Experts of a small language model.
Training: a variant of Muon for the experts, 1146M tokens, 9584 steps.
Below are experts of layer 2 (counted from 0) of a mixture-of-experts language model. Rows are named router (the router's row for the expert), gate (a neuron's input weights, with its number), up (a neuron's input weights, with its number), down (a neuron's output weights, with its number) and show model dimensions 0-127. Each number is 128 + 24 x the weight over its row's rms, rounded and kept within 0 to 255. Numbers have three digits each.
Before each expert's rows: a language model's description of what the expert responds to. This comes from a sample of Wikipedia text that the model never trained on.

# expert 14
Description: Temporal and linking words opening a clause or sentence in news and biography prose, e.g. after, following, He, subsequently, although.
router:163133142117105116153125103078129098128116144106119118163157145099157132170146129148111129148139138139118119127134114104145131142168119104110104118162144110149166116145110129114121169187141138106078110153145128109154163135126144135114170118098136105148122133163115108114141100099153088152109118124171112115135135111116097099114152125106170110104115129144103176094144124157115122129099
gate0:113139104142142139159123128122150099157099069065120088127109112098123095145133124072133126100162143112097110126124106114152113158129133151087083153142124119115137123127116102129127139150162084160095107133157121187141151169124134103110112105133123109121124125174131088113114129141146113137123107172117126160116070107147162129100124120100181125125113170149105161142147095119112128132115
up0:139108168142117114055149163150062162098151153167140204149111126159108143099137119178117107136120123133158128162162139117107136117121133093161179103118135120159151137136126171140123144114115124087131144145096137108103128087157092148143148098120135117108156122065135146137143148131101110105127142104138091085140148121102116101151145133147089134139124107129177100078107164122136134129094
down0:123108145118144101162152129163146124110130125145150125129137116154164146104111155090114121137145116189142123162133147096141107139150140159121105097111148113146075146150071154123123096092120105158108102118092105128110121121149116112139121112154155131162145192163157126137116096056136142130142118136157126127128114103154097131131114147147125105126133111134101084149149148130125123123137

# expert 51
Description: Words right after the, especially ordinals and superlatives or set nouns: first, same, latter, oldest, name, city, film's.
router:148062132144121107088131106080106134142073136161140129113123082092168114152180151128116134119151168124119100136118098153154152120200174142148164130153133111182122119118149116125148154117105161133093097145133112114167142101099129123100153102125093123135129125148106150130138096133119118138131121110154117139133155092098121099141095139143155111114106162155102148110148136140161100126130
gate0:154131148118137111074149160116139124101156102136140131106117094077173102134163092110139145142132099147102112150104106126131139110140116202141128091154139146135127060155130129140095155097133150116115104112127120088155146143112161161151146124100103159123145123130122112170100126128134141120104101126147117175097118144155117118112128112169180120128106160197117101117135110135126079113117
up0:097131111137108103145088099128093107124121138111126165112126093149138126104101147147156115114106148129113116168153107143131110141080119072162126125106143126059140122117130138116154121130130136130088092101122118125108142157122096120138144111156148089158147115136125126132170094128178156127175145136137087113120121144099102089127149144134114168090103107083119147130141119160114159105099
down0:083111123133163097137097157115142144116117157153141112185105123141128143118107135091081124109126129139104111130139118080144124143062112093107116145114134118134116183139073130129152127113083114125153107080122128112125131117115141110169133126139159131136146104128156110092127125128117090099151140112123157165111146131114152126136117151112164135095147107105154142140104148162105115166154

# expert 10
Description: Nouns and verbs in history and war prose after the, of, his: regiment, Battalion, troops, political, Division, launched, serving.
router:163101129117122133129124114093137078135083141134157109104116076123149128122145137134173146131149102110130092131088101125186089108136160116126104119146084101161133114147143161134137128181126135164123113109158138110141152153136142114101155125111167101137114086118108136139134121101166096141139162108103093116165112123153099136145146117135138107089126146146091128134159113102136088118114
gate0:154134153133143121135104116140116149104138130155127141150059123161167139163121107144144143124142091100112115107075145123143147131114150108106146141131094110118128114120143108117160115133097189088143157146146120129145091136126146125125113134100181098165123128139123121121144115102157145175119133127109091135151134104111128067104151110116109155144123151124131100137141161134122128138110
up0:117135133121123140162082130108105082153135115153109109121186179140120088165154126097134143133160102143159175110146125115111114118133135133114155113135119085178122127134129113158150099140093114160063108089123126124139152099117145105100138152139083126174144093151141113123126149147127131137102158105119159116160142131110130141120130137114152095083155144122127098195115119064130151121125
down0:123111117148124072170095122124122083132100105154113105105124134144124128134140129103147157142121180155156117163148066126142119144147162162165117117141131121154131159135092165151129121079082152104156120164147135113133143145127149116099085132136111080116110118119159131149138128155102131136113102104127134125171125099139131155099106146137116126131136146174143133115131075133118163103141

# expert 1
Description: Prepositions to, from, into, through, via after verbs like moved, returned, or due, including infinitive to before verbs.
router:152122179122120128129158118078148090115154135114123100147127062103163093128151164145107096156108140119138094126132109079151149105122115149113120120107136092132126120189158125135134169167149138108075164217132125128146126161091140096139146129121114125130170126161127146110123115128130074091154148079143144116193126100103123149119119132155163120089097136153110164137152166113114140133093
gate0:147118166127162122127085104128100094194139173140106132108110124103113130134114113176140161138131081126136124148112127099127150138094128182110139167159135125130104135111134160179109111131104145145121167118158142154109145137132156151134085138111172107103106081127085082096154148137130139115108112133116113099150134103147144136168089135147154144136148127116111123125154125134142136088085
up0:151122160136156135126116111121100117174126152141094174131126132133114122128086140120136126095132075120121179130102145131118154119126089188108115137140132146153118149144114131145115134162114142095118169108162105129113157119113112119148134144101192109092105103130091134146137155118131113108136119155094137094103113109142099124163105146164176137163165173150105111123114163126160132081080
down0:143111139149122109109115152151117152153121143086143117129124127123154107115121133116149119161131175099116150157098107201114139094124132145150137128138159139131114144150147141157174112108109142128125147098122113185140070165135114130138123119159101179090102150107098146131140136142156081093155103118147121113127145160143103095145128129138115100150132106132094123102136158118145131154150

# expert 0
Description: Common and proper nouns right after the, his, its or 's, often heads of of-phrases, such as Army, office, headquarters, son.
router:156067140141117159098120116086135093159100083177097128152142104152159131151189117132137109121112158091128117150089098104175090151178155137169111151118098122162144100150145134140152136128100137142080105122118109165182171151120129074110145126121166154151120148122118130117138095144149087125119177144177083109124120097140115108137128129123140126152108144147115185104167142142137152083134
gate0:099080097136109145132169131087134091114118166129101145109126113111107074122136137110131096107096144126112128144126130161129121144148128144160115132153155089126093139107179150130086129152130117187141155140098109133136140097150156128133158095087133115084160165107125147087124115163091164119136119150142140126110162093165120112115118153110103127143145133125129118148123149136092141151156
up0:156139111095103122141102084150120130134139138084169129127157164134110117143122118130109134121108077107135095080112149131109141144122111144136117093147139132143143140114147131118117145165129113114127128134114147135088165125154162172135171156143093147076098144129099114089119141131144161162113178148114084069111130106141127124119107126129108159120115107106088095143106130103119150175109
down0:063128138120125096115135142108097163126118079136179149095134069123125147142144135124157112103120116130143157160150158141140062113106166125159107156120124102110131147115162129073097137129130122131119130124152114145121153121117118128163081109116131130143149128135124125152165149151103131137115124123101162132155136156110133180106142153091095145117107120120135126097138131134140123120153